Weights of a small mixture-of-experts language model, trained from scratch on English Wikipedia: 4 picks a token.
Below are experts of layer 9 (counted from 0) of a mixture-of-experts language model. Rows are named router (the router's row for the expert), down (a neuron's output weights, with its number) and show model dimensions 0-127. Each number is 500 + 25 x the weight over its row's rms, rounded and kept within 0 to 999. Numbers have three digits each.
After each expert's rows: a language model's description of what the expert responds to. This comes from a sample of Wikipedia text that the model never trained on.

# expert 13
router:513465534467524472482469514513482492515501485486483466506494531522520501528485498522507461439497476493533496466530518531470479498527448510468498508534485491499500487492518473519475476514505538534487511509460488485499500499509467497483516520563471521511520514561484520499516511474518489523525474476451508505523476509478459472504479511524535491466467544453490509466506508476537472508459
down0:515473464471470500443506493513503518543499507492484502538486488496489498493492403491523527535517528477494508498505524504465452524496499510508513487515518488493507539504518511535449542485492539548455553492505478552458503472499474519498549502463534531502493524510509474495495477535475536467532475449528501549473513509504530515499488474494490521507510480467516484508526464507501514497524
down1:511507475522511479473518509519531496497498474500486489483517471469519478478497500504482483499484482485504567543504511508509484473509494514535466497478505476498496523515483512520473515509484463481536499523481442510447495446501544511576518489484521527467514475472539487495506507506517521524461523487462498491566509503534472490553495540517538478459516485525465524484461487472478524553501
down2:472503511503523529512496530514494480522493491517501517477507506465509507450477503488503506518493490485490500481460499492457538494512503551454503448497500501467463517480470497492519516498469487494515480520471459452519498524523512512478514562535502495558514475454524454482520509475478487510481510482498478513521475508483502524462537481497469553506501485531512453544513472504479490529518
down3:540470516540552465472472505483521492446503504486521512514494521518499524487509533466463478511528495483489507501504526505505468445459543476484512480472498514518461486482503530547506506491494514479565520517501488489507522536511481493524464519512510502511517488517512499500470515508473489534498491457543476444520511487466533544496495502503491520518519517520466473528534527470501528484503
down4:562532507505505476490524491482534495451506538487535489497500485514514520497490547518469512509480512519533519521460506542521515486509471497529531500508477498479514468470493537522510509472455497519504479479498479493485507550460520483505456471536452489478488528546504491530480506554497481533478471473463515471491509469517477489506491477483503441468499525537453484487489496493497493497462
down5:504498500489506516528556487460525547519540537542505514478519493527504482497491481452530489482462484512507524517507526489486480490511513484512492499532475481504490487489469501512479462490473435484465502486511513479530457481460465478503466486555529526461470505505503526511458475510479463480501494482478506492527469526530487485515545508495497498483486523488520508502487439473505528492481
down6:477469536506476490518481506522501493481492503469472499480490477486518508501503519518504442517508506521503501505480486508493505502534509497507474510472516535470482466470461519476503520503528502488470490470479525503448509455506530486489482505511476509493487560514515494471567461493504503473474525471500519486529481509505464486493487496487538543523536519518544482537524530521482541524525
down7:529533500513495486528448492482519535523488476497502495489497527521496538480512507506503515501509438559500478533486490476520511511492502468524504536507506498493528536490466513493516474497492528522534510518476502507552496480483531443515512502533486458520478534540488487473484470469474460493505498499501486496526542476467480492477505464512527504480519468517499502509521498503548538484492
down8:532528513527491527499538505500496553479461528511509504504495473465509528534551506528499498489520536508468524528504486454472481494492515506490504497507545455483504492509486531531469459462521472474488538491544489545487508517512478486516478533469533516485513523503562470504529509508500471482481492475487548537516565497486527494509522493493519437476494508475502511555484455578499532502528
down9:512509552500532544474465485519496490517543467519504487538520444498504464489498537510522474507481496499501540489499458530527478469507508531462524491515482493498490511507500483515529518479486516536494509511523524451505485520516499509524475510546429495483456508499503484514483521495502442515479544493467493501480523546442520521436479470473491491515502465505535499480523499467478511512504
down10:528521481490488482454495470507524488494552487474474534522530481513509517485460510475553534488530469473512470522505536487435507479508499518505440492500501516506492498537558524509483506539527496469460546488515515500483445499511485479495557492477484492516506574508520476474535500506484518515470482522483527510464468497539494518527537529463504487501490534475495505501514472565497518557449
down11:484493493536520496525479503457462469461460486497505497489541482496501539466470438479505498556509497486466477498509502474474518508536529519487489523479499455477460483525455472510460482526527549520517509504525507481490451520493480482487488507519535512487475439564453510486467487505483520512469529524513491490508491531479485489449498493523526524515498498503515489472525536439498518457520
down12:484444469493543527455511502515497503491507509477435488470446527504518498504507543471479484465485555524544511480557480503544516472497533459528501479471509483492522501515491512485557458468492521505482494494458502525475588537485501532481477480506482511527496484476490516557502487511480484544499481460499477495514487493542550504507472454515479527519494494484505514520515477477496499518550
down13:489516519499488448502507518475461552478496487493530494497476512524533507526537520481488497519514533500507528542459481499495520526466519532505472510469502523527523487521440460547551528521496457471518474460503577506546564544520502503492472483523504507481471549448474549514493505517484578514483518488485481475490493524521487493457479495478462468499528490534494514484490518487515486496523
down14:508505501503465528526477470515499522497479514493480481475516490510528487514496439506534405502526512504498545546534509505486494527510494536488516503505485496453497503509482501452519477566546496489524514510513550548469522532517496469503506494487526505530528507465541532506536520551499489457527511471505531480478470518505505498503526474460487499459475512496518511503499533514499464479540
down15:487498489513488514498511503459489461497525455487469508518474508502499489466515521483494500512484483451507554474528519503531497484478495480497490494503491510483499504452496479525461508471542474434527523511526476522482452507511513441497517491495511527499540503514486514549532485473485513494478507482496525520462444482480491511510465495479545533469495437503513503502434493501525493551533
Plural noun endings. Plural suffix s and plural nouns ending a noun phrase, such as people, troops, members, Christians, plus closing parentheses and final digits.

# expert 12
router:536469520485531501502467491510485465510513485529484492514474534511510515512486463519512496475494486476533481478528538563498470533520438511486491489511491502499489467485498486480477452529520535532470531517470459511524473487497475513495541548552495526511537497553474514484525488471512487500491447504475501539514481499482468500508481531519545511474472531446476489444496508496526461498459
down2:510525547507532531453538505517526472538511496500530500540519474492511474467462493491498523499501488481496478481450483497503541493503500516492501497530518488495491478494518552534494500531517515517473467503500481529496478490481508516493491501462486518514505537520501471496474513544502498516534457501530484527480478466505488502512546508503518464545538483498479505493491525486491482553518
down3:447491505483453517503489517537519498470451512497521482507524447474523525468478522530464477500506496526466505454488515494475503520511475536465504518470536517523476526542527514496481529531539510560522484522526513548487499471524527498479499509468532466500496509484451465472479535494503549467524503516502471516483513530488491517465491534486503498464496548530473506497499492535474480491503
down4:498487506473511509483489530484471561498519493530503469455475476495503504463497463505505540477531509510486433482476466526511512501488485476489500470487502509509484466449447466494531475502530472492496528459466521500515442476526447501484522531503479540514510473519514514514504480517531525462501511467494477502502502481534464512446531502488508519487543502521480528547491491464507498495509
down5:522499502504550529486498503524524485464485472477499489512503516456515504492467534533482515510482507523480582474546522464517506462530495497530467458468497485507487460481498481530546471493539487484498477497472506484542535515490503489474456543518457504499487493471560473539492518535476468513486485526462475510477480478521497514455505491503528525486535485485482518476516468460508504502520
down6:497508497472504480553515556526488474487529551526507495517521461502532463480552521502468531504525490471539493517501457516477524506438510490534512515528504488520522482480507509490494440513493481496483496493475494479489513475462495503503554504484479498500538531515535542517542468553498507455488522469486519505454506522527502521487491509497514489484469527487491479497483474539492453526477
down7:472523511512473507511534515521485508506522479481488498495521497502458485506491513471521497487467491498493490490489470516413515542521528523488492540445509522468516535524517518501481506495480506472450485535503541513519526522530521543475476498481439467534471517504473512500516483515474487472509508502529506489503469477492486533506476501489476481480497520533502527482484461478458472538479
down8:511501499474515470506474534526510510500507474499477519454464537524544518528548480473455513486527526513504522512538525492491484486490507478529505448547498517466494498459493516502533501439527466502514502445488482478469510521504514515538486486513498534475499508517519516517534492497495460459449474466473497453483514481477512509501547533526530461478503485502461466512470453451487516486461
down9:501472521515500514498466528533510520524472529461475487498519486511515502519494519512536467537535444542535512491493538501531484511498478468507499509488472480513499504511562492451515497468533515478485451523522523513545536530480475477471500482470487480482502487522487495543492487516508548461488487513520536526526519486524498545528517514531479493509472533482498501496524489514495502518456
down10:496498499533513522496523512459489452507468461503474505483508535468500541519473440477496529513471501504507521490494536477511484539509461495518490515495489501502487487518487496478498475532516475499482518526510457526525477507506502534528529539468535508485520501526492489455522465488493476465482465533476459558531507504504497506509505517500542512476513463507514456486484479487504507459495
down11:524534469532545521520516529460501468498504532472511528480507475509518555460495504506505519506501489517499509519497517468512503519487488497513498463495438539511530496522468542532532503505520468527481501523525507494495515506483497498515509521514470501480490471508450520527471436481519551506508496505446445495508539504456481520518476528492525527483518495474499482488501497484524485476506
down12:513447493496484490535522475526497510503560463515482490553525497508495513526484522493495501525509494502531472535513537537521483483472488451496499512462533527474468528504487492501484534468488529516484524530516508522459547565485540475501488492454509510489495530532474494503522486534460504491505483492488490508489514454506517495478495537517484501486506481545539487493503540482510499546516
down13:524488519483473513489494502460488511521512547473540499466515476525459568483512472500501517455528543467531523506488489550445491509500494531502475533516501500477503490520509526511543506555521477534483527469495553549470491492545505505518498531514499496493497526525515496480496486505562485488467538536509489492481539472477488482522508543520502498516483521484514522466523504514485543454519
down14:469491567511477520515478519496479516501538512501496502471468529529534512481526509502480470532516437509525480503480493504518487522508498483488505507496472507508500530536514489489520500497467515485545505503484549510491522496543479507486494505526475500484479481485477461488500531506528508533525536520501475471499503481502469529488454479531445504479510517501543499496491523469497555497518
down15:471515510514539450506536493514485473484478522484538547501508451507501503503495505510510458510497503501507503539511519455558499488511474504501515489454448469536514517514504491489490495478488512521534480511487524473473518517463500531488510509534496494485508396543483465499489522483534482556523510511474442487517526508506464484483460478517470494509511494513477492522485490510500506469473
down16:518487489480479456496527455490493462506517510501536536489493503509456478493519506526516456495529504494489475468542475545513463514505494490452467490479494488490507506476448521488539526517505542515460518504490511528525456467489516465495512472520521524553515463548481490474532515503508510501464472483478520530514503535504482524503523518507481526499496525546544488514496479504561447487446
down17:538486504501533470510472512455495483513521500530509467476512502482500509484489485517467495444552523527495540497542507480531469473527463492512465438507472477487467456500470527481521472477499464496501497484492470472486519472468476483543510532515531489481515461486561514528493476533493489536472477510467514469500522519484457500499486508456522509532483519513460448476488446494522505470478
Common nouns after determiners. Common nouns right after the, a or his, often before of, such as city, band, quarter, route, street, portion.

# expert 0
router:480466525476522488464477446512500484494544473502474485555473478518519517503473477522494483449465479491534469462544528542439500523530479511500493525530508478516491474480509500506483486553515541544481492529468485492495497494510490521474511493522460509524536531545505525510527504493507495525506487489477529527520494492476464476520494530512518493469477531468485481453507527472516463508472
down17:491540454505467492543504506520533457525516505531489484498504521522491498494542524498469514562484538451545476445505451498490477527493464526475498476479511526477464497482555525489517491523469509544523512545484493454513475483485525487520508484477487528520498543493531497484481505489475501508551506515508490527495507497479524506517475500528487462494465537479505515485551509520471483490500
down18:496500523492541485530511491519496463491556486508489548539521450457492488490468518476521487536485484501512513531510476479476477513480529455479488508482468503474499563498467513494504483538496499507511511513543520499462515478493568484517492522473491527494525530454500498488528473500493469494506515542487544511499519486544527500484475499475492522492517519482525499492507492448516477496519
down19:474437482481529482510557519515506501494475469451496485528470498494521495493489495483536490498472483543495462498510527464505493485495572501481512481515513511492505514465485512453489520492520478499510501518546514474507478490508513460537510469505499511506492442477505513517484521499501491452475507506491483515490508515459527497526509523502542488500535524516507476517523526497488484516452
down20:538536526487472475529504495462452474566561513514493474463506512498489487464482503565479458519499497479514513473536504499557488493458482476509494536454551486505515503467517500506519522544509541527467484533501479485460498452501530540536485525507434471490555437483520533540502517491490484523471527483524493522512508468525450517514488475553497493472457494522528485493472516523489517526477
down21:474522468515530506531512456488505503498478490541460471492510468468537521489498495501528486506492460491498512499494507483461506532527527521523497511486530498511521487504471506446522476516480493498452529494471516449507486523483507470519500486501477496498521522510520487474523491503502481430512490443515470449454504462527531495502525492510499456493493490515559516523478486487526505491511
down22:513537446539513509475547525530531508496483528466519464461433505576506510519512502521516481519481496513511529548452476521510506541506465515466506448464520493517479544518497516516479491539495474498485513469543514483493461511508495490559520515481471480461534508465522499479503541527503512513544491444500501521521529505487501511518537507480500469519543491502512528501474516516478521478486
down23:495453496489479475450508484482495531535514492499463512494496480515522479497499509524518489462534525518502500455514537486511468492538508476486484455535492528530485471487439539475516510477501506504521486498492485526475459513488505501459515464487516529529503503558526502517511501508520523521535520508455521503550465459492517528489464490494545495476523452459517465543485479509469490501534
down24:470503531498535502530539499473518527495478538516483477497499512515527507493542499517474495528527552453528471469487484509476480461462493421468535520504490447499508478495516475491485535475454518482483502487484515466525501537513473519489480522458466524511522455470482493522477566465443542528515481476531536526462496483507488474541451518500488510527508508447484487511486484514454503484510
down25:474523505512497525488511476566497527481549511515474505483485490461499481533488482478487507483516466555474520516533524464529506488473545491494504450494485501524512490504502507479500478516541516498504485466499467539479514524498531490507485502503507507508504544501496449451493479510494489501479475558514498520525505477513541514490522490498496498510514508536485499497524494459523490497540
down26:502551490500512505449524523518476519479551468544514511498543524493507510500470476496491507501509502499476495539569509521463497527468521530486523487526481455502479541513512533540478507524492521486521533501507491484519471468517525467559532482506497507520464508495500448466520524454544554500492492478518485452511476505523523482508543494528490470492509519508470473480551499470526527478519
down27:517499477496452518485507524486515524508483485559481463460473457517516471512521491553458510494447498507506509502510526527510424489524513449529479560511507518487538501540525530522497485523498486511514478513492494469473494513469525501491531500523514488474480488470494531512508488501525468493504500480539517514536467471494537494511549531475508484548571515493461533536474486529477515521444
down28:494471486526494525486489455508486505484497473500509468446523485524503516481508510460506522524508497485508467459544465493487513515526512476476491464507491476488507476465468572478478492553528449488546504477503509496504476471491515483524513516502541517558503523553532511520479468518506480486465513519495513504507480522498496513474487479474500448469507533467480471478512497487481494475530
down29:504539505478508535513454460526522529463480518480531558538533484524522481535497499479453523481545479512454506491505483535501507494502530549480534502517490492518509487469498483490501521513487517477516465491462504503504513494502493509432516478482490464493457474563515520512497478477545488459522485480530537435480499485484516504484504489510510487530469526487481512484511475506528542495502
down30:563486478509501489466479536455490515505508546504497485499502554546508518495494502520520516524490510515499508493516532533518479500524508475501534505494534437509476525494498456512493495450532467492510501513526492517471486491549469534522550505556498538500474458529503540516476537470512499513534522475513524486503515446507516502505462534499534471555473493412504491532426498526462459543499
down31:478443553516506488528479541512506476514514468518463502533505475507493480459473476470555497496495527501482484485499455526526506482472516532478500545494484468489508510534515515474472495497489515488491491493524523520469497490508518509475510512519453560509485538474486506489531520468497518513475522522540530526495442492478478477453450517525516486504490498474494500507542460476500531586513
down32:563498492504469462529523542523498506490514550507502512542480527500463452515530495460493474473553511468528502505481465472510487495507488510448529491512459528497519479495447484471528473516469503489485484469530547510492479503463532444447496547499486537460484477533540475499466501512451499483516521454466546511530465474501484524538490502500545523496497525526512524475491474521507486503491
Digits and number words. Digits inside numbers and spelled-out numbers in tables, years and statistics, such as 2'0'21, twenty-'f'ive, eight, 33.0.

# expert 1
router:518489513463500480473479487516494489487500489507490444530441519500510503532481470511518482497482485483519458481496507566486476500492474511447487515510493450521471494474527500503503489533499526498500529521483503518493484483517488511471507520520462522514483540542473524466515511459535486520512461460461513515512448492501480470496505504498536467469481519457464449500527514483541470510470
down0:507499537501505492528482479501488482482518472528505445478486441522452451477480530531474491507478514576493499543502514492480549511493503526475516465539535498489473487485505498506471469525513480527498497481519445507451453410511504511469483518505538497503507471489496522504536531504488506480488519477500494491498498488443510508500489496538494521484528533452486551540484488498473500478521
down1:480471484517513504507501519484514495488509527479522510510446538481499474529528517530505479523471460508486535509488458483475505532471492545415477512480495499513477542532530512491526526503483498466530483507441496531440522527536498468469490487523483515525515490504486482489507497471510475503457533504483522502525511527534467503535472474480477459491518529572545491482568501496527475530506
down2:503481496438479527482492512502520495512502509499526505491484518541462514494533463452523532448516507498518521498487551497462477497539500459529505490478499522517492490471520522515463477535474516487526530494494505551447454506485516466458480499425519523494507512491436483477546510522495501514511512542505526498498513519511469505544484535494534496529509562516509525500510468490496504518500
down3:515481494516517472537487496487515476507479519508495499474443507516554451493495460515502515600481483506496577508500538497454491499496510548496495515504523509484462515481478491453550492482490511520480444480505532504512485500499529494520504512526503519480557510510531501521521518456490519536529497519514516536487495508498522532501510502479484477496496512509517498465552500542455470555498
down4:499513500524425488487469545432476515460492497491503491458535498469476495479493486493501513477490530528487449502512523487499457484526528504466498507470526550502413518540482484502494535512462485514498452518493461507469505549490494518455443491498488483518520532471499481491532494501514522531526517514483523563481489476462514493470488488494522479509479444474498504500473539484482514514458
down5:504498510469531469492543507484490435536501498472495492467479526483525531506490524466519501509502510534492529520487487522512521503493475538518493522490474473478499496495487545506547485525488501478472457485518436538484493517501487509511542524503522524519516453495504506455479526480498485548530562529575520479534540518536464545515500512522463512519493500473485506503525484487521514485518
down6:533500499488559537544494506520497509425465544493498486503464492526476516507530485472503501498479494502471479507515503484502492506501490501492453495487496491540499501463500492509546518520478516531531451491474529491527501486494498506491483516525496455507480474478479492513485494530542511526506514477503453480426506503490503484507485502480500503480458483454488513509515486456501454503454
down7:483505493497480490482466536489517496452505520479475456522524476520501514506462456502460522526501464517500489480520488548531476550475499498503482491479496507473520498534463552515494504488460483499487482501489490504494489517500443530483484538557451549525531491497506548529498501467474515519493533536513511520500465531517530495480497493489524470521504544550488539506541468509527530485488
down8:468487492485491508486525455510524512509523506574483504507523453456507521466498527477511468492509481497476498511445483479512472498436531461510510515485515471497530517503436485500517470504529484500508507573484508466489494501457474502476506479528449473499505500504500524469487470496519496491457561492494521464518495499515537509442484519486491522538503498472476486514485502486499474541495
down9:504493509492491520479510472478491504462502497528473532495535459538468496516506530500499483505528513487524514519511552509520489487537474455541523522455514503492530500490466497524469522473507494517484502503551499488488473471515461489498485484463517475513494488475469503529509493462485466466474473502444537498427503476492473453489504480492561472491479501518548506523507532505496517470525
down10:502541536493535485492494479502534508538508496516471553542449515481532479487485490493525481538542499501554500488521501513484506477517459528504518511502535549482499515467476508490537463501490510481468520495496506462527503494495527472427498470482468499505471495475485519518499504480458524519471462467485520469491511555549494464498497498518508466582536462471525471462531495509495501504492
down11:513475470445481478492552490502485519470502520531564521483491490484496498517482471462479496454522521491529535498467497512456509455494463469500503496502467494525496467508515489593472499492535534498494513449518495517547452499524502491507485516457531488443508515485462509501490488489504526449558467484453525492522512531506490470517464526463503507517559491501523484481510562494509477498491
down12:479526457500499465497471462512521499486464473500529487467484512534506511520498514452483487501527530466517486507513493447476525545465509494514510470501468481519521481501543527514510513512514446518538509493515465467575491490510511459501525535523498498461535514481501422489526517472512504493477511462498492470513492460554484485504457483502469492508484489483486519479457522515524528489531
down13:489517506456531507460526476479518499514482519509513518553514516455477464532460524506508480466490497467505506484512493441495490490535487504478465473489494494531509486523497519505509547482481528493480503485512479525469514469454502490487515520520531536507480502462502466537487508491460464485517470493505523465533519471513505482482490484536523506535484509512512505454535500519536545461540
down14:544516488518493502507478467508524535487530475485473489530486496530524492488502434514480538504541478508506531502513487472490502518512465520478496510548507522487463510482539470491447452508517498522489531513474530510454524474522505508514497532510563522479526517514489491498504479491483492456532485473518493510507492576494507526554465490507487464514494519515478501541495526508473520492501
down15:496525461516517498503495471504479533487526486511506491514477476479465485451474509475495560555523502507491464587518512496497516514514482489537461482486463512504500499499495514505462508486463519456551474492465533504518456539504531487492489472513507465488508550469468475537531490515522466509463452507471512480472531485520467464505566517514500503516474493443496499495514518442522496482480
Section-heading words. Words inside wiki section headings and infobox or table field labels, such as Career, Personal, Academics, Family, plus possessives his, their, its.

# expert 21
router:508512512470531478469484477531491470481489494472451458519462516510505504527469452492521475505479493444521487484523518534464465475503470510466495520508483480492494483468502504517486486525505526529478521507475471496487501473516518507464511510538472541527512542519462528489507492482549497506512476480457514516530461499511473484502493521498499482473493534461487443468499522459558485487486
down0:520518514493515491428492520526492458528528467504501482487511510504482536520504537518459504519469484514493565482507507519477524502467495467498471502512466457453484509472525466525520519476533510502472485459520487455484545515490474511553474507501488509448489519478464486507511507467545448535518548496492497548525440495481485520507511549492477481494532484494486473502520487468477483515517
down1:510515510487523480502461554467485517526493475513532554500518492457536506478512509481532526509510431485497463525499526554505482497471527461475502548490467498504521541522504519519508461483490474541497477498499451506536526519499498510463479484490522517527471541483513503493487483491492508476507498464522511460490491530495503507492518510523489540479504522473476516514470473508524542522519
down2:533465551465513478536537452505504519492526530474520520470501530454477518481469460440491530507525513482467507555533471466503516522484464524533482519526497474489477510492511475495472503484485450550466513454517481488496516453496475513505512508475506488539486474472557547494524484530498507481499478529507564491464500518491533526479460528553463499561512502476503554529498518502522454511497
down3:523541501511530478454526507502523475504515437492501486518496476485523479467516472471481590509523531476486485465465563539502476534491492507477456527510488511487483516469481508523510516521551467481504505503540541479464536473437488480476474512500508473527508520521540553489485512500486493535490505514509527497517520546495530526461485477446516491474481500526501518468502490488476541477472
down4:524561482488548520541465475476510468513537508508471479494524480498505517471515465455534508585486556503472503439472519496486492538513530521506494508485524469522477462545508524477521542469529520490551493494484482487523519478481492496487563533490465473479469468494486504513477495494483494497503514484480475487495528509519482502513504535465494471488475473502467487496550453507516532505533
down5:489493474468479506488539516476527536483510496506494459468500536514492503510504461480468501485524524452476477538462466507462498505464505491492497465465473512515518554433507498489476485492495498499493544519501514439508532442535488483502484520513458552477505557516467489494483476513523493495520498514468497497478492510553482502489514532454483486470504494449562521526498510488477508474499
down6:518534471500530500504510494496465537499507522514519487517504493488485477502499443536519499513501554525521501549483511527499542522509483493504542514486505481503516505510488472488520495471490500491491528458514488468527456506521531501517488497516473527513478503526477498502531527528516515457497505553533547504495483520494492503484507527498462474534495482513498477500503535485501474540502
down7:471497518531514478490516479525520484476527469515486490508481544501491490483565475476504519509487552462506511488477496512506489444540508436486514495514483490487496481502508502521506495482499537531462494519446483536498495524515495487467458523467471531516457527511525436486505530540549493503490507516520486544502524458464517480500554495459503461525501550509467492538515536509525464475497
down8:478488502453467510522487471513530513473492463511498525493525510531537505494490515485483474522476492536478509537517524464537512482528479535482491469507464532523504491502522481539543518479499505475499497502483512494537519518498507576472506514514510528529460470464492484504529503473505516492507523488519469537506530507510530507475502503507478504550535508514481466465513518495546473446539
down9:508468532489481481487493469525467538525490505472433476507522542505493520524497557501518522487463516509541513505453503499519492490513491489535548522473510501489514508522513512506476519481509474483523452487518494509482504448500479490509459490527497512476482487494491503514513497481493474515517483482527502519476523504522499493469485501522499494473474462489465527535534535535515506519499
down10:518519513483494492510483490517485513502488538479448469481515468536486532489499516465500458520503450504526525518524510436533494493505508483521507471520497505469515542533502507507491489528507493513488492471483483533490500543488468495469501476526489452501515501508511493524474491535468501512446489462520483492462524482476516499506476528521482461481478471531493448517522557511502484484531
down11:461514488517524507514537481499509456479468534519506482524485481498484479489501475464514559473534490484499498471489509509471471517524473513504520458513481470548497551550501510503511509539472482491519489480550513472500500497514502508481501514531487452525453515511472501454498500484548499474476490492528513507508498478526459486460498454517567493469503523475541498492474517507505539551463
down12:506485512479473501527480508487502527490467500533522478491478490498513505522478509530499505499501496523526470463490518528523499482523505486525507479491510550506474549434492492471478507484480494546462480483512511504529522554452485534503500462516484445545485496437486530520507472479501503491439516491474474466484459551478499486503519477469497480493494474490504503542499495469527518498509
down13:451493513507507478494514514501531498512467550516481492514526517512555535484533483436477503533486531507492529483522540452513511491501524541505540541483511469532509518470547487505521520481437461508475518518481507482508533494513462567497498470537509524524514497503514530514462483538511523492484527493507454495554520497507483510475520494495491506482475480518507488525521475522505505536536
down14:514524466467502493480463504509496518459511482508512477522501496508502505502479530514469533470483465492528502503478493529477496531478512474511478479520510478521527502467514487451447494498512522494492504513505514516506502481509520500517497505518545485486501467497543439507504488521515508532490431533444477519504515538483525459452486464483518550505535497494498509496482445473495491494468
down15:498471473511473518547519485477477501490545492454527469472502482502431507518505497551512454509472488504492479494482510512444523502502467522509481469536506507459535493494469516504493524504483437473542510495465471524450489488493509457517493546530502501478485518537501486462510529463505514459515456529492503511453478504489464465512494510504526473484468516459482501439501505483492511489534
Infobox and table field labels. Field names in infobox lists and table headers, often before a colon, such as Date, Location, Kingdom, Apps, Total.

# expert 51
router:514510536457555491463505481525475476507526461531464476533478484509522536503502466513488492502493485470523478483527528562479465519510450507480467487533493493499484464491508510498463489543535534510493525535487456499487479495516493497476516533510477510516504537524483548498518505504536482530510474451477510488512493487500463473499491514517525458478482517478500455458516533467533475517489
down1:475498514494496527509508483511542532521511493485512456501512510508506462496480525508534483516485488489490512492483516490555530524451520499456499534549508475491479532476490482470517486473526519504460530488505485501474508464524499529530501470509498497500513437508492456515517506526488493489530560538491489517481443526563520490532501514561520481529498473471441499518496468479505482494485
down2:502514521510479495462488459456495501488482499499519518494455487514510553484494509480484508525440479517514480489483456456494512511464478503503557507471540490501498518529486509499446514488503513496494491538554463528477480502510505521502509502511506482474525418497500504484474553492467490504538442455509517472529509490495515496535491488506494535512511451500508512539495511509512533484492
down3:501466525579484522514558446485497543525487520495453528499509507546497483462483496443515501516482520488543476475489469500508473522503521517479483514495497557523433487504528444512515510524479470445482501460506509458500483482476477524504489507505484523460504487460501502495486517447532483519487534474507501512549498500470520460483530465541526493521515486461505481513528519520513503508517
down4:445550503489516493489517494504513446506535499452477508527510514516479475506458509515498482497527472486527510475501506499529496504528488518496526538524516508509514471513528473545473506511526511506481453503482516560472513526504522495543495526535509514500507450487520481488506462551460524476463497507528465564480484479469519468520450498484497515489493477494534480508516494551507468480489
down5:538514494491514495462485556456490535515521533501489478492516468505562477495517516459486514515518478541481434486487504505521503494496491507512533522500448537489477489502490493492468514499515463493512504503451493464548497481484492517528521470526449494524505549482514509540485526480498487495500499469517504519506493520494506526493472496505509486545513486582480524520448458473524522542488
down6:495473518515496488529519473484496468509519440548492471495508521516517518490499515524500506488490536478498530511475476488478498467487505469467481486479494536502461502483514535505507502477474551475495506480568474463485519575507513477479512539477538494502463531471450532515460523503490552538539454508447518498491504452487474483484486541536536502499469490501534461493465485484536525460483
down7:489460472489507481495482461509481499454475537484520529464460528495504541510527489487479533518524542544501465496486525514510520474474464506536449495517469484512488513489496522491495466478465545504533518543487546514471460524484551479500491469531480504510470453557514500487505534481511559499524491520552480503567502514501493497482532482476528509513458504494533496500533493500478532502529
down8:542509465513475501456550488493489465512481486508502522510511478507508536483503458549508500449482495518489512509513438526499512501434538470496551498528489483501525517477495540494537517487534505562512452507491518480511526511515516492468470495451482495462515487479507467510491492536487506493495511490454501476502499465511527538508497488494502534531537520489525509515494525491494541485462
down9:487504541484493480488492518549492538488488505507486496482480509477543456480514485488470527511444506506520549494518491518512524479518501493501532469462479504506516470536517476480509485501486513484533496502505500488493513500524524516515489495484500526478523497472522499481525481517495511540505482481495466526470475438482463539461509510491496510491486512512554510527532480477487498536525
down10:501509472542506511507474514511515523525513494529483468489504545477494531443550520489518506461471466511495506496512551492523492528504501465463500522518475492513448501485530526488500475467508459509477495528489486495441472462516528530448512462465493485466516507507502523471534534498449514535483519504475508479473466539502518523497478540518466442517486527501492500517536473494517511537500
down11:499464531502557498463490478497514484538524463498469508490510492536489500521493512543518478456469512510489537544501481477495556515463515499526512534489489496517490507459487534476465548478524509483489517503558468508521500515488491538535504471519526510475512471482472530510460527478518493541465476512474522476522508487452486512481507509509509541472489482506467492538487473506528556478492
down12:479489483466459482468490551517512510538483550525493473513547510480506466481516511534502518469445496502487480527490498495450487468503541476507483484452456512536489519534496514497488445470473560502517529492486488506504521489423523495470476498510478506470475458532492528494471512511500539496508486514464468514546503518523465490434505469511506480495486530506515519521467504468448496545481
down13:512558476533490519484507525555490494490514488523461506494466473460554551446525465480474488477463545475499532481529517484506520508473521479485508520490506470536517534493506533511506493469495505489529489528437503466500505488484504522459499487484477496501454471468505501479512522521534539481473543470514439446479501475520513470545510485520504520484520542537489473517537492479531551482514
down14:483519525477559469508502460480496542510463518471502496454502518500481516540496533489487470497535493501516499422493495518486493492463519535466536485531480448444476470540473505480444506483515521492493544521491451491480543537512504516490525485514495497499522502517512495520482533515524475496469501510497546492525538508463498482499506534500500484497464495478506521522500542497477485488476
down15:498491434528494487499530515495516498501472537508511540509477515481538514483509480508517527504498510451462502475504503489498499476506531511541507481470488512542512508493546515532519507493464486477499493481498501482475476508524466526450525513508505512468470491511505515519513490503480487497494561487462498526549497491504517549538509512474486492550525511515537453494494462479525496498509
down16:509446518492524519539517502471498522480518466521501503533497537511500493508503487530497456507457513465480474506507496501446521488489520483478487496498492547488439546472434523506529466484526494519535461509529484465518486546487467495477504528477539533527481506503474463535458533491498525474479506492529503485483456502536526507467512502513538515506470480495520534482459495477513466479511
Digits in numbers. Individual digits inside years, coordinates and dates, such as 19'9'8, 33°43′4'9'″N.